From a checkpoint of a small mixture-of-experts model trained on Wikipedia: 32 experts in each of 10 layers, 352 squared ReLU neurons an expert.
Below are experts of layer 2 (counted from 0) of a mixture-of-experts language model. Rows are named router (the router's row for the expert), up (a neuron's input weights, with its number) and show model dimensions 0-127. Each number is 500 + 25 x the weight over its row's rms, rounded and kept within 0 to 999. Numbers have three digits each.
After each expert's rows: "mostly gets" lists some tokens that are sent to it at least half of the time. This comes from a sample of Wikipedia text that the model never trained on.

# expert 1
router:489503499530528498494531513468472512481516511491491496497523474492452488491472525449501494472504476509541515469478496474501465536527502513482477495498521525560508483518511501487497537509518441552504508513534511462447527487529549527540485503455497493477492530526499507530521524467474509495540493483479496502493475514483487531506489567492504558517461499533478528528512501493480528538457
up0:480516535459459533472480505542485508551543466475478441571458487472498512496452469500478500491530454503543508498486457472505491476468499542528533522511512494536488459531541527499508488493469486514496491493495502451486485503509519470508489513481491484499518500491496515522543516492467530514478529501504475476484492511476527498505507495449479505493482501481524480521508544462489466496533
up1:518510465516469516510504511486456473490506497480558480479519548530519499521529478519491515528511513516514509547512452513514517515467483484473526489504521488494517482493500477549484524480511514493540519481549522503436550484478512492513498461529481487477516496514520530468508420535503450492499494509515542507490499463486478496509510533517508517507466516508511482489540525505578510490509
up2:490496457477476470480514484510499471460483516507493502519474495489499512488516492557532445526538498503507481516515504499515467517522485470470511512508492567496529509511468515455495528525472501494523489517565475515527459487503513459519471503496475476487522469560479476455510504493485496512491516529462482535516523482491525449533523549501497514496476521478510540474519536525528552519497
up3:490508498472475498509533506468481514501497519494521482500498456531488533467464485470531518475495499521484498488505482496473486502554517556461519545504493530534507515512532536489504511523487517495477502480488537460556477516463565513482486482483486518475472525501510531527495527503490515485535484522511508520510454458464485486473518488510476445479532502544465520539525509529445516482527
up4:515514435535466510515509486493521495445483472473516465503448531493513485532536489526502529537503465499553511535480468483537528481482488522485464509502511442486496551481482510506529547506534489508471511492462502475511518495513514523486466473464553548495548526483492480486486509529475516500509481467503505491477489493534531474484465513503481496482499470494552518515467502489525495500499
up5:499482499515533496529492469534541517496527513490529501503527523480540470532478508540497474518486512471537507492498527486479491485446482508486528458522513508501516518502513505465479497481561539489445468475494516519486550493542471514494506462493538538496461480466560512474506480508489507480498487493515528485502496574481476492531479508500467457518486482482530516496493523495438514505525
up6:463483503485482494513515494512470522495541525441505540530514505497515496473493525504514505512491531508462507479480504496576498482530499513516492535523509509510537511544529557501498491489473495505520491514472464500481497518514470493491482474507509507480511488544452481479504460496519515508498522510505520446467510502491499465444558503500537490506504468572504480510461535490512463543551
up7:518478507536520512484498551489536548477482518436494483499531450514509534486499523539439487509486519518499518528455508487485499481484482540489503510518507514528555524542486512493494522511501510491491492485489530548450453476497504499500476483460478519535485489497507504500508552523474513470521450508532507526493495533505511471495540511504521503513506500504565495478518467527509551516474
up8:497503511515498514489485516490473545504480461500536515476527493503472548517509508521476485492464400493514515474487490491549466511575452515500509507481508494566541532492492501466511495513530511531510509504461489491536503489459513509473509508465492485487487499471491488517558524472490463491482549494492485493474516488493496503454498490517491494499490500490530451543488465505498482469494
up9:508523517490477507501479463514456505488532492486456500520494502491489466506524517484498489493491541516490466475502451542508553512483513541513523502535489547468513524484483502487478478486463500474529451526467495539539485467529486531503514487546521548494520474525499534499457477516471492509455460501488492484523467461478509498505515497462500518496490485465513485464491542521458509472439
up10:507490516530518555518511516496515550495549491505486535492519527485536449461480486508500472552490487520485482494561461502455488498522521494551501525531508474476481485499487480525515498499484520497504486469523490455505518502511493540533535518494470465521473528504462456523506472486479560503479533474491484515495493508516469492519526551504486486473474520466488494512530490482510453461524
up11:511482493452494518447517497459514470501521531548511444505500505525458516530475524507542512490497506510513487508513504459497502507522533501458496491474489522484537448511531499558483515514485520453498518473483516495497505514493519477472477532526507505476483466502435514497451492450466505508474498488511465442477469482492462455525490536470478490515490525489477522514513470485506524506479
up12:496481525510503484523541468542511504431551460530500485520488503495433510497472479544501440490525510520501507487491500485536503519502507497505461468522525540497500494466516487495465469465466514496496523449511497464489491520517531465535508489482481495452498484483521513486498518470526530485522485543460501454502528529455504481507495499517472505485482520486514487523482562486485519535509
up13:528453475491509488514524517507497510460487509451538465544501490488476505497557513478498460470534518503482509482514507490502496514477522507463559507473495511516463524507517537468517544504513525502530539558509501502531502495500492534511486482495474514478479485483468485499499519514575494452508463504482508462496518501504509518499486477542520476532508469499539519516477479582502510516520
up14:528452484539506487497491527520461534518495489517519505527496519477471501489498570490484533484525508507495493502515462496467492514547461516478478504504482496520517496541508502512497542501506470525523448492501482530499506539557499508471536527516480463511532522498522515553549533491490507437486500548469505489453506512475526489444519512490471468504491491519513500500489547534511512480483
up15:501493484523491535496525499518503549493496518486499483458557461490461533509416495495471530446466544518466492501494479509516494525505501453518500504504477482498505533508467522523501516513551478511502482517488488521491498465488492512478537496502438491516530475536495483496500438495519510485486491497506516499486493514493494501481488498535468513471461543563518514479484485463484471542462
mostly gets: " used", " known", " public", " use", " very", " similar"

# expert 6
router:515543524551480497446445482476488506505502473466505504471525530533472529473449495471492473487475505503521541490514468499499508518534514521499507500506469498545484518490511508517500509558499515529518541486492465483455489473507521461521506482506522496517494527475473516537513517483451528511506489533534476505454516499497492509517464556524510488496452496493477509455517470523556498489470
up0:497520488505518509488480499516481457502519472498533492497456522495508514486531517536490498523484502527483518514488489502512530470478474542517530471505451510469501537502484505522501511519484515464455529494494545512519478471499517542495499489519493522481479560537458545542499528525529529517546487549529449533501501506493507519470518491555514512470535494514482424506466466493501528486502
up1:452506458489492501500527540492489538485557482483522523480497499507524501510493515521525510512508491479482480523484516493475503507480468506515491499503529492456527483509518495523497543494544454525478460465475506500511494499483464487495516537496543534527458527516487500506445490468506536530457499496495512495493490523502557472556498562525511508503525541526508441519477507519494540525547
up2:483503511508503428529512493519513507530511517499491502457484451526509483495484506465493463449481465506485489551515538494522540513452530511522531500486536529513489490529493518488528487516511546495520549530521481550512554523507514478466500521500529509507489491501459537531474533521518492513476502476496462496556525492471494501522513509483519501483486464467511509489438493500517538464489
up3:484523532505487490465488443485532535542510449459518494448476522518479499511495487529501535512519520506505499481559479455513501494489505515494519498504462472542519530501502471494480506476511493507508480524468450508555479501483485493507492465542464495535455500473517475532494468500475480486507483462465509539485479479487516505513481524510515508474512499457561510540491526493548515479468
up4:462482534507481546495468469502539488538531474499466501499491470507505529495514511500410477497490513519496516470515480542485486547520494493536480479510534515562503544487477535514530506503451478532504507472487499481512543476536517534457533479479507493512497494521505488501469483497481484533476523455520468519524491460467497503515469503521510464489482480489502525438512502482499515507491
up5:515483506484567453500510509504542537523494504493495539489475520511473529464528476483522505496460494556542452496520493512499512523521497459523457466552499476484459507514477510461491485487543538492517524523509512522488505523430489485464500513486511479488523485517503509436484488505460509515473496506488534479504479477512484476493521506515515481491500507495490551466485517510472564494494
up6:495548516493519512510515524526501545521536506523474493538485499551459510535466497537464506496512492513523526489474503529503488477485532503442510519496472469477493456479474490545506467492504475455506495533460506505523522503513457516524543522488496551496498495513502468519452512534477513508505504540494512481489527540482507511473453507459496541547479497529530489501513492466521496529548
up7:492517502519508480510482469554493492523520543502479526523443503507458520497502501443509512450503523485466559454493478511506477465465551479536524447520486558474474498509479447528519532547528510485483509495503515534493479497494488529533489485505495541504491488497513493458517515457468518494519497529487505500506523491512496478499494465502490440463534465509504494509522479509500514484496
up8:489484521507474454470486446502516454500516505472545488496485515506530504496508501459533505469494446506498470473471517506464544497500477457471497506526531508530511524520521535458539524478511476482532512501516529499468506512536486500510494529465477482505538523518501527511480454479485473522462511466561488531535529492446461487510544512542498483504490485518502496480468521494466471498506
up9:494451505486521492540487502489505507500570490504517526456529470468510514504455532508512474527549456501512555500499536497533517460505498531523482505542468533536491473508552492522492540490559473508504491508437474521510496490489500507470476471487511501505542482500539478498478492487495515533523530521509521459483497529495525506493479511471501510474510524485508525529502537512515462512455
up10:486552487495496464464510458460535522538511485536486477469507508537565471490520499517474515467487491501515489466460442520528495568506492479508497517529500478535497470498527527482491492482547522518480491541454455517459498507471504498482519483485513471531454509500519454481472488511505498527519462512518488473503484483466482477516464498525474477512479501527509497485537523473500482498492
up11:461519469530446482479475495524499489503521504552521488512520472503517517481485494543505480521508479498478486516497530537468524471542482491495466444511459470468478539498481503498514460481517514544488487535518527482507540544487514463531524486488473517475509520483488519519490545549462460541487460485485463501465493505499540479523484521477479497491529505504497531499498449457514494513484
up12:504515529492502485498523484461495476518490454493539502541486490507520508519501507471485526448476496514489447482529507470455473501480487507537522493461510500476463477493517434534493456516506515530466529498481517500492483477515489500506499471459492507535516497461478516455531525479462546509515534510506442495532539515505470485469465521504509525443463503477497526489479490537497535518507
up13:496446497542491482521491520472470527511480549488505479457502492575501481486481511470496504516545537525464493492528487513431481503465517513521514501488471495500451535498524478530513495492507469462522476522525514479488512547505471497542492471499487465491501488517466495491462500513551486445521508467508526500454481487461486515511515517506491484469494482486509479521504467487560500504499
up14:469524440538546480484537493521507508535491467513500488456503508510491501490506498493464502497543508521527496501509507520514464474536522510471516496502472501493503466517502468512509515503504557544422473493480458494506531485493509491482458494519490450490522504544472527496498482515500465526496497494524517456503556503472517499499516463452468554515486462498510528514492501482480550518535
up15:505518530498499474527466519471491465467514483509526487453490510496507498538500469505512512476469465477484474479459508511518518548552481483518477484554535496515462479499504509478479478500462523525525438449498528486503488482515558498513545499480518530464510498471562503512512517515494498521510516535476514513530526499510506494475521542495504528481523513443470534449517490475516490488489
mostly gets: " several", " some", " each", " any", " three", " four"

# expert 8
router:472523510530495503459507459463455493480515514524491476507497524499510484487475479489498500489482488466518543498476502493465498495487517484480499481497483480559490449542519510504534518481497487440478469505442514466461490462450535539520502520530496481502525495491484519544503482493444487502497499459543465527515469498509497525512472491487461506491448525540475533522498495507488513545532
up0:442528495512475517463556475498505486513524455530455504537478472518522546495530528484486499494494531467477521485520504463501517509508460470516509495510495511499514471495480510480464532423559502539476469502542485454483512494528552493498491518501506495522494523496478517463481476501464467550462495469490491488523494486503511469518485507456467487490520539483500476508513522493519483502512
up1:500488519479511468493468436527520488544531478487495509537465475524505467475489515518505524486516477511499518491471512545493472504490483527510483514532477492514500471511518495458513487468481565500509495540489560493494513493514481468528519492421488490482526517502478549511501472553471495497529448534531458527502516485526530534504494512497501528488489465509491485490501514450476505508460
up2:514476484525490522514506483498479473504480511533454470526489504499473476537492489473532490476503519530535483467532485514494470511499504525505488475514524498527478523525514532499555467483510500512464472481536496516510518445496500476549471470481460496522511473531482466463515473493507489478495485496517478516440451512466465493542483526522475532529468516517550550494496555476506507465478
up3:438475482513473489487509494484448521513495438506515502472507495494471514548533502500514483535507452519503467487524479475498486529484513524523457525480499482458503499492511476506495487491555488471516498509534483510511533523537504459500489448508514543497470540479496518490489492519512520542513495536484480519529520501486464546533505443498479447511516515489506509576519489496484479497480
up4:506495477522523491491500468523500530471569513512527485531457500526466557517524485456525429544490517506513553507530512473502520486476472489480542483485512535497469471505520501490527494504495506505521516489475503480495563516479524462497515532501469490518508527504500500515490495542504477486517476535490443490466512476503467493528491508499432470510482499512510499486490484510502492504566
up5:495499492455526455511490484490548553494475539485502511477497507551476523539498505514497480477493515535450498495509501476476490510486491463485478451486501530494484481484499475493521481548530485461510498495545512476495547520486513511528490479489508484489561519506515483487461488467443515456451509481544503455503490502488488505504500536489548466478504491522489511490491531506488495501576
up6:518513537488506499511493501483490518536559459485505524459502529508488489475502483450517493518527487513504491514513531523476550508491509499483475530502515466459509491501516479441523486531507460532495506483505532465514466506498547476493499531443465525492530529475556447489484512560533541489511492487501503457517484468494500472481502472521505538496484493503484536477470474460476516477492
up7:473506527557499517484530523464523501484511506470496526498490510483513530524480502483465475511474487549485506503455450523523471477554500515461491518521510486509516497518488511509503529528484498542505500493419472501506523489497544536512491523510507446502498470557485494518507518487512460473480487505485474496501488492464479502477528538459436480481454456492519467470494505508486495480530
up8:460516542539510474511495523515492536512540486491523535503483523554498503529514479529512451523487499459509505485509469537475481437491501547513470507523488503478526482507483529446469495473509458508532521499454492515528514534478502480531505468506485483480487501460552457490482473520505526483506536501507494529505461503468479541483494466512508477526531463519476525483466496493464485483481
up9:411455545463488527521527539513486481466491515483496490484520541499472495520481508507496499506499516496474488485521478464523503504458513492494505475473550504523507546561490483480491534515502498457495538510477522526482506501489467544500526478517447501495486489508470504540491493480518499511527486509482476530520507536525495533455497532488503523456537509505508525538537498488496441483495
up10:495516509503525554489513510481493502502478473512501519487441460526485506502480497514536463478548531526519506547465510494529509520458572487494476484501547497472511491513480491517493524502548440499501455474453507504501480518468442511528468501520523545529507494515488519504496480477478493532513503492487492508520506503483537465494449511520483489514448482483474527521533503462470490495506
up11:501476474505490538505483515499498507469494450477467494510506519521469497478530511497488452498546527501503497497538499529511520500491533545518462491503503538502489466475506492492474534506509560445478516477484515516543483463465559490527481528479521503478511536474512465505502526525499540517467464517518538458479472450476504468521470515460525523506523489491499519522512502502436483513487
up12:462480489485509520538503481522478489522514534517494490506478490469479534506455523531507503506496471514513489523525488514516483496520535549469499497517527475495519496467545491490512496508524510558467506513536554494499558470494486510509507483479479538473509469541502518547511474449437559483516463495494513533525516474482529499483494464482530494456491488507508475528500492479471457488542
up13:503519516559484546448549517480519474547504446495519479473497487486481494537480494511478538516516534528505546542545496497477527512493486537481468462470490508535491518489498490467522479494542511537445474497498493509516550516497498486478502505520466505493460500493513452472480516489515499511485535506487515490496531475515507533509529464492472511509474500505525541505486461462459519464505
up14:477499510492520442512556469489461511532539461536492513538494454481445498480528540488478506477504527518500468525514500497516492512498505533535501543492520485496480501509501548493538469481497522541507507548542485524506493500464513479484539506537536472508491526517492492482517534470472487518446503474539488503504544505521498547484512479534523497499523514502522469457488474463524503495496
up15:487492516528549493468438477484511499509497470547472519523509505505536526489475506463525513506471504474472518526489471524477462510483489487499430473488480516528492481484512477523507518479474485510519496506481521480463497454508478553516504502514507538454479466539494501517550483471465477497538545498506460521491504459533545482491495520506490462474476474494527501494542487476477487477540
mostly gets: "ous", "one", " war", "our", "side", "day"

# expert 26
router:501470461497502455497509535526494466509505516484475525468515494471527533535489525531475537473491472460512513514479531495520498474497527507560506512487456489506485485470571499508516475492492488512521493479484483454509480534489501545520505466457499528478487526477528510497491511475476538528440536482494505501466518508500531525541528480513540480508505521531534492542465514494469497546480
up0:473522522501510516499541468516539495553472483542466521489489493465471494489491510476526536484495511489539502503491465516471503478448473453522462495535480543437480517498490535554511494466474478506479551491505497497491508498513515511551502510486494534467502514496516482478522543500486531508486495487470469526497443522492481513511500514519511459453485507458522545495494476479498492524535
up1:468501514479513482498473510499501470530529496526469532510496502487507476509438527538517514488487493505478518487504537532493494481470519465537504477491498536547481461489510504495429554518544488535457504496483458493460488511505512465478513507527516464514492545495471513503472541528474528505467469491449467499516492464491504509504475517541510478455503498521523521525505506500536538521543
up2:513500441544467491491527507522487480525491519534492462498420484467473519467512480537480446466496486551470470508530476437460517557502481485491478497470496531511520449496498457512469501469502477496480524478521507506512515497514504501479507486509484504497529516494497509481462476460508495484506499477499526492509544529458506490500501499492470501511530540508510517478516528533457523518526
up3:441496523514519482477467519483486466531507498523464469464470511500521528502476542498503511454555508500543475477474514529534509502523518471507485505526473521497508515433463483511474534477500494510475489535469507443511520491525510472520492532545501448506509492457528470492522485490543499511502480515515465537518561527492495494464502498495549493517488487534487517495522498473490511477508
up4:512474489539535495488493514483529506491518511468483509553511469485485528511471484482519506467506513554541490528487478513494501495481465445520502452481464474498472502528498494485555460516517457508536503505515498475493525469490466463530488508485525488482453482503501521512491497487464479451489489515458521489524486525488480471539501521526501409454512521479521500511524487506518534492524
up5:471494484461505484494481507479487506553525529517510473483504458499492503489506500518466542498495455497509507458511494489489499497496513514515458521461435491514486460502506530521498482514517479447481491526496450472465573488414460490510496513496482470489460492521468512501475472503477519462533516486491502520531436459474520502510512530512533527507506491491499515507493483511506497534521
up6:528496491533567574508489467481546474499494485504495508511489513513513482505483490493491507481513544480484489524573522479511494485537495493514510494491512482452482489483523510500536470493497468516462521516472477486524499451483490501504544512510482512464500486494497474465476531494462514478486523506465497505556477553509510484513493515483551535457515469481477542466503472500506446489525
up7:461472511511538482518529486499479493469543504564483463544516500460458532459460526515535462513499466487508515483478489518512546491476505513496514503490481489504546490531524503498516483497502527496446512504528524505523512496482551535482479508497512534499522477563535503456517495462514481477490527515478502483459509462486446462533478517491496496487530539511540495478487490502479496514499
up8:524495496515498538489545477529490517505488503499500510470511488493453534483543516517463501519566517518463487482447482462507458487499524504467531494445515524541503489487534486502484451466504533531511491511515521522451549543545490476461465495498500510503508501500518521506523519494482511500484504537472505484505504528478468539495533536490490464445505497503492479481541500478517553500495
up9:542531434527516546514475514491540483483479509466472498464497487552567530474521501468501517485524490476481493495517508530495499509504502484514499470506522496549496527516489502473543517496480482535527501542513479500496496494477474480486503528542512498486492528443480503521521509530436561506516485443506474530521478503466504510503522504481490508479488470481482503466523481479535461487503
up10:500504552488490469488511485488516474535523495534497468494502505516440491507489474503474483471490481557501526511489525508499529498511487492510478488509517566538497511512529477492468505531499464460541507492467516519503453496490516489525504466466475435469463502490437497502520481511475567516462494499509478505493496514495485508496466497500499537464504475459493482494494497467440494480552
up11:553516476537512461506469522486503506524501501555518550542498480498505501514503512549502469519468477448507495470504479524551480476507492543510535460509486518495527535485481497497559517527526489493480459504508499495464511506523539477482520480514471465510465488509483503469507544510485500433506490471484501504525505489520449504515470483473519466513486526452461525507516496524500503468480
up12:486486501502520485544477529525458512509472479532450525503492540469515520486520506483493524446509494507517509526526493500492547512495502481528556506532477471488527481496520524504489495470491457483517509505488493554483553475503474456470515539453487493509510526499476470453471459506506512485539522467455466514495545507483532514489476489526517472454492499501514480484523500547463494485520
up13:493515528462486499524495495519522509518446488502498509535524441492478499449495475521512536503485490490524445527464460545471521532500492505516502464488516481472505502521470550511478511509523550512476488499497526507509525497503478527510526467512483472482547518482492508511565510495456427505511527499518469517483497524519491506488477513519468472463504479459480508471502493556508535511525
up14:479457505522497499498510521494490546506511491505497466495515462468491497486543491469533507518443516571480515473531537524488499492481509444480499510465510501472500442486472493431462519501503489515516517467510502519482468525517510471457457492520486500508552537520485498495535493505485489510512511492486507463486522481505507551519547478513501525497493516517547498499477474527561474504516
up15:491512493490543515502481547483509506493492459496535474459507501542498512483516498528533499534506510520520526496509504509453514487491485521485504465476513488533513494487504466500492517487466449445520468502499478502432497543547500538488551516509514502559495498472502507477477507522482477541469501474518500509530522521452457479501523517465534570532464512516493507524502533495527515478505
mostly gets: " \"", " '", "’", "!", " “", "No"

# expert 28
router:516558533506535484501473508489534538470492468471476489526479498524498505473512571475509488518487463499525508480541471485475510524526462463555525490503510472488482478509523507506481490530491450512454560557497509540521518500506543503489532471455492518486486502509483478488502530505500461498496530523491512533485478454476498491477495490503507504463504478501470521517468464463483492479475
up0:478525523482459469410496539470509500480510482509528466549533487509498478510478525441533465514506531537512525511494510531514516518494547469535501496465509484543569531450520521502487485509513497492497522494486530506528510460499459458522508491514477492498502536484519497554512454524519477526515537491502506505547462482510487509488510505510497506485479490513489506489494506525522492491516
up1:499541497491493489513509510473461503487486460528476504539504460504473515512491500520445529504514449481549480557492490514454492470495516482518491529502463488496492481470458502530505508505464466490497470571494545508534560495492448492484483504512503506502494520497496506458469521487445550525499478531459524515514512527525497500476475517496509527479507498517486475538529507492520482535523
up2:534501499475507445483529507496449508491502493486530499464517482508508508518524483508527512463550460486470510484467510459525487496483492548441529492518518540473495516473502533527509488489456462512482516537503493552519496483503497494510442533533499482509459507467495511488462464534501472527511494525444494509478532500500483494535447488510508516485455528510495506466554491486506501499524
up3:536463476491504525494506533461496499504461491474528513510464514482486518466457552497513469490492494539493488517500520520535468528447501495561518466511467466522488455497497505498476476487493502470507514522484476528506492515494509512538474477506523467441482493503501533520456490488492502485474508479537470488527503479461480530487535542541565518540517494473511525492490479492462476469489
up4:501549530521480493478523429519535530493495512528492483514491497538526527478478472514449534491448505469509515526496447510514457526502505480496492501490520513516506472541475507478502481505524487483487499522473479471457514495463542501431470521484523485512480503488526528512499516464532491515472508498470449464491507508497476506505495513475516484501471490516523510505516537445449535540504
up5:490526488503518528542520486499458476488464503480515525456491439488511510484515479475456499561494496534512519514486549470452498527550490489530534487492527510480519508540512501508529517525521511464514465497496479501522513540464473496449480546534463538521478480464513475480496511511527484504494523514514484521528459490487489504535504536511502538551505502496525533499526540510500473488517
up6:504489503522485493504491495452522540503496502507497472496488505512526513542461457481444503497527506487480495532494535528516488475504470491472509476492512536556475536491469480508505525462502536499521497468560551483512492468477533499528513470485547520494530501523488565539521485513519505491494529504515537509475462463499527518496541497499486476516458509541493521548491469482539470474506
up7:457497506491486469491541496518476536498510542511484472528475497493544502518515522492483534480450462517513513517528473477485519512498513513523509534484505480501495515515490493547487444505543433450510543472503473486470472527509535508503501493466515467499485464487503479466511467510474457485490464488488459493470505495480443490533486473465547521530504498492489460500494502516491451496535
up8:520486506457500535542454502469489494503542492534474523520498513502512516494492491487524501496525524493484478535499486464504485485469532496481498523487493499481531456478495511499485490469475506542456446484544542511475466499463469524513467510472471516493539529488515454509567498503513474521477514510530478470531498501504464539526553513477518494517501542508534507521553448523489506484494
up9:532526518470522544537484504454505511521506537510516496481506502493517523535467492504522483461504486498501517485517468494464473486529513540492526490484462532535517503501518453529526492463448505494514509584493441440496501505507477500500483513499503499513467457488494530488508525493473477438521489467505513526462521489483534497518528473533492475509508481488506505522461493499558499490471
up10:520469500468493571500487508502506491457505508438454491500518466515476478507492503501454517481488469479500486463535491531497498433516499560444473499515467505511506461503494482516498525481509523494476511465509530445526495456509484487471516489524517476464486530500468486491507489467524537513504513502523505506493463477482499527543517494482479544507486534534501500517509546537481471514515
up11:483506517497488461491485469521513483556506550543504506495453453483493523444512481536459498495489510522454517479512500497442502497539466533505523492487519476516431529496486534456507470494469468484501540496503532510504506484492467521534511497479496513504492497490507512463501508542477462528539511473513489483514430480448489522504465487495489490531506523503514515459498496488526501514512
up12:537484476517496487497509467500499540498499498455488552510467489446476479531527527508500463476478471466545492461534528528474485517477532506467487512496494514504472521521529507488514477433457442501526485464555475497504527504521554480493509516502510489486474507463501535538500521495474473482507512497501478494494487506526494460512447543523509488482512492498493521489547484538503459508500
up13:476508529507471509483486542483476503547487481522509506507502501501445488551520513511502504514491452483475519537476536447501561448475450517452459533507474523466495494487480481492455540462502493480519507503461537514498483543499479482463507539505514526512519479517521505496508483487513512555512517484495467517455515480512488519510525453450503525501500526482496513507523526500490503475501
up14:549488493489472504501470500486490532488482497468500490455505473479487499493484505491510515514513538466517501501509544508480481549475478477518496527527476543509475492520524493437455486499480470522512541523484440481463500501502491506563538494525504479501491499511502493486498562471551480501509501473495509488436469470505542499493512528497546469506481489476496494539514530456472482485459
up15:497542555486481541488534467518500542476505496528497529522524507525504469546515515533492468501486545503483503448515546485466488474498471480511488511555478490484449508513463493475503518512525467519518469481501497520534496470470517497532472498505498509525502527510507477507491486519524504456546495476523490520498432511505530520469546464549496443512483511499512485492499489508516491487456
mostly gets: " during", " after", " through", " against", " until", " before"

# expert 19
router:533499488527553522486487451471466482484518463481520532461497469504429535450478493452506512515479481546508505490512481482470493536512486517532542475498463485536495469474513536503512534513526514497503498501473505486525539481472468476485489520459457494501456511478442466464515488477517518505492500518477518496487487469489492520490495542486490506523526529454473522495519476507503520480513
up0:525496446508505463495552515532500545510467520481534466509492476462511522518482517491526496483457485480530527493497472505486502507484537532472539523518497537478554457501505517522528543533536505510514461504513488491455515467487475483488489482475494540512528536507488490517509503518464518472512471494477424497472497506487541521513524508506526480530484535549510501517512541515475491500465
up1:469541480512509501516482504469498492516530472466497467510474502520522534502511462510525471506487524521554479463503535534532488457506555506520568475452486478489513512546459506467493518489523480496501513507507506515519487517504503500507479510446507496480508527498486496497509476480516535500477524507487494565551533483498491542474524468471481550527476463477519478534527516478491476495463
up2:468517480486490512514508515484497522485524530500457509492513489501470532529528533524524483446478553493504507506489484518525493467486538437490466524476450480465504494499428514534548489522504486474497498496528490503520476471482471505507467497482534523518508505497472509481486478503534514452505501532500524517506496480492504539461466502490550524480472502526442545530536540521519507493485
up3:495467557481515547484534512506491495511478502501537508516524489512470500482474495504501479507521468493491504497521501495513502505480500516528546481491528548459492462512496489486482514489481505508495469449506479479484472511459520493536542497504545519540496519503477455544494500434498476541485491524464476477543478478460492506497490507466474457477543503542507526480572521468496517491470
up4:487533503486420492472510504528508524450501507489497468544513516495547470524523492518482502501522516474514482492466551465506469477510507539473502535490480487467503491465504494537518509491463492527538495519444505520488487529506484512500506544516510501497522545536539530496495506502504520504460502523507498512468487506512532485465503480529532515550514496541481460509461473550505544537508
up5:543490477524505447534472532547549502466472471479528507505525512478496480489471508495475537493510454522493476483505469496495538476447492522470511516486516463520523487490496458486490474486436527503536520484465500501492525466537527522480508455508558475484474508494480526528523515505518520512496504512523511480518484475451489505483547450494519530499472539505500501520451502497503518506516
up6:520481470492503505459520484505518518542488494451478450509483453496523506487472489505484541476515489453494516441481518511491523503488508476505498530493489432509472490495489487507445470513532467518501504479505502504486525515521525497502450505514493519495552450519450445516478482541524519554530478484485502469518503523486523493487451462497498512466501532465521512515507468519528495488483
up7:544541495483499520508517539540477514507487537541516506455476491481490490500489534506477494542470475484467464487531459493506527484463500532476500485468483514502496513490516482445485511499479478504508487515558502527466507467497481482502515457490473537471484488471498516546532473483499490550513549535504475479480480536518498453530485536488486527488513485528482551498516515504497442473516
up8:490500483550483493478490500501505486481523513496477494478524490498502520516466509519512469471472477481534502516471515508456469474466510511487435507463510494465507523492498463493488570502496474568517528487476487504476513511511483540556500519555519536484480448480519494510471522505480506487510534559492500489480526543524500509505450527482450485486510521514515466479459495530502478506492
up9:492511496482494482525513472480462504541528534464487490493481509490473504488453464497512531484468457488493484512494476553474542517487467513464476463549499509493470494488509483456498526452465511475469456480525495512529481553529531512512461498500485535480525483508563515472467491492485471490472507449514509508504462530502493472497531511519484506499512505531460529522492441507512478499508
up10:458511497525473500492494503503456491464487481502528536476458462558429499489527466493539480483502503469493522544516468513525488552503495478509496518476497536510498491489508491521487490504521483505556499464491485510507518449499503456494501530490491507507552503492519521508468508509460456538477477518535484488521535487520512477469478538532484526469515538459497455531535518481520504495486
up11:474516533492484491442475513482514475528511468518511508529509510538465520503520505511515468484467472487482522471482505496496492471521519543519518476564478520473489537517558477497552505486470515487515481513446497501511461485526481491505504537514476476528482512541498509497468492443471492504485486517528537527506513529466467468464533479544504481515487447513516543490479486515539498518504
up12:491524515519517497470557521560486497528494506478500512508537481492503510483480533479493457515485519470506526480527493509517461518536502468465501515497491493496517487498495569513535441508491512460499502478508538544507453522506542533472484505481530490464519518493493482506515505515487487479506509526469507553540496540498517498447517521505535525515495517438527535514467476477549481493497
up13:509451500513504479514457506527454516486498486502502510517478510477546504488496524487496543478468504512498509496465478506488461462465512522522523505468497513459532468458494494470544494551519500509487477481531507476504480529536526478521476437499524503484485442509558501495458508473483504529566505520500452504505503515532490479467479495519510482495506476514480498508562470485536500480480
up14:551513505507482501476509467499511516537472491518479495507522500484495482476512528430511490529482460519483534551525507523450504481452489504513488473506484529511537541479513512480455516471478507490508524507516500498517525507539515510466500514489454491517532503524458531489533459518482511507523534527493473480551513507481508494521526503496454488511501450534482505545449492462442505525502
up15:507504458486463508515501554542484447507527472475439467491509499527486503503501471522482558495533494488491504474488513532461486498540473494511495497524489477504490557513511457441492495505523523496471506473475514471517460530523498476514495497494523476514472524537532467515499457505522472535514510445514507471517527484486508513457457475484517513545502488513481489519453518503496495530523
mostly gets: " his", " their", " her", " its", " first", " Its"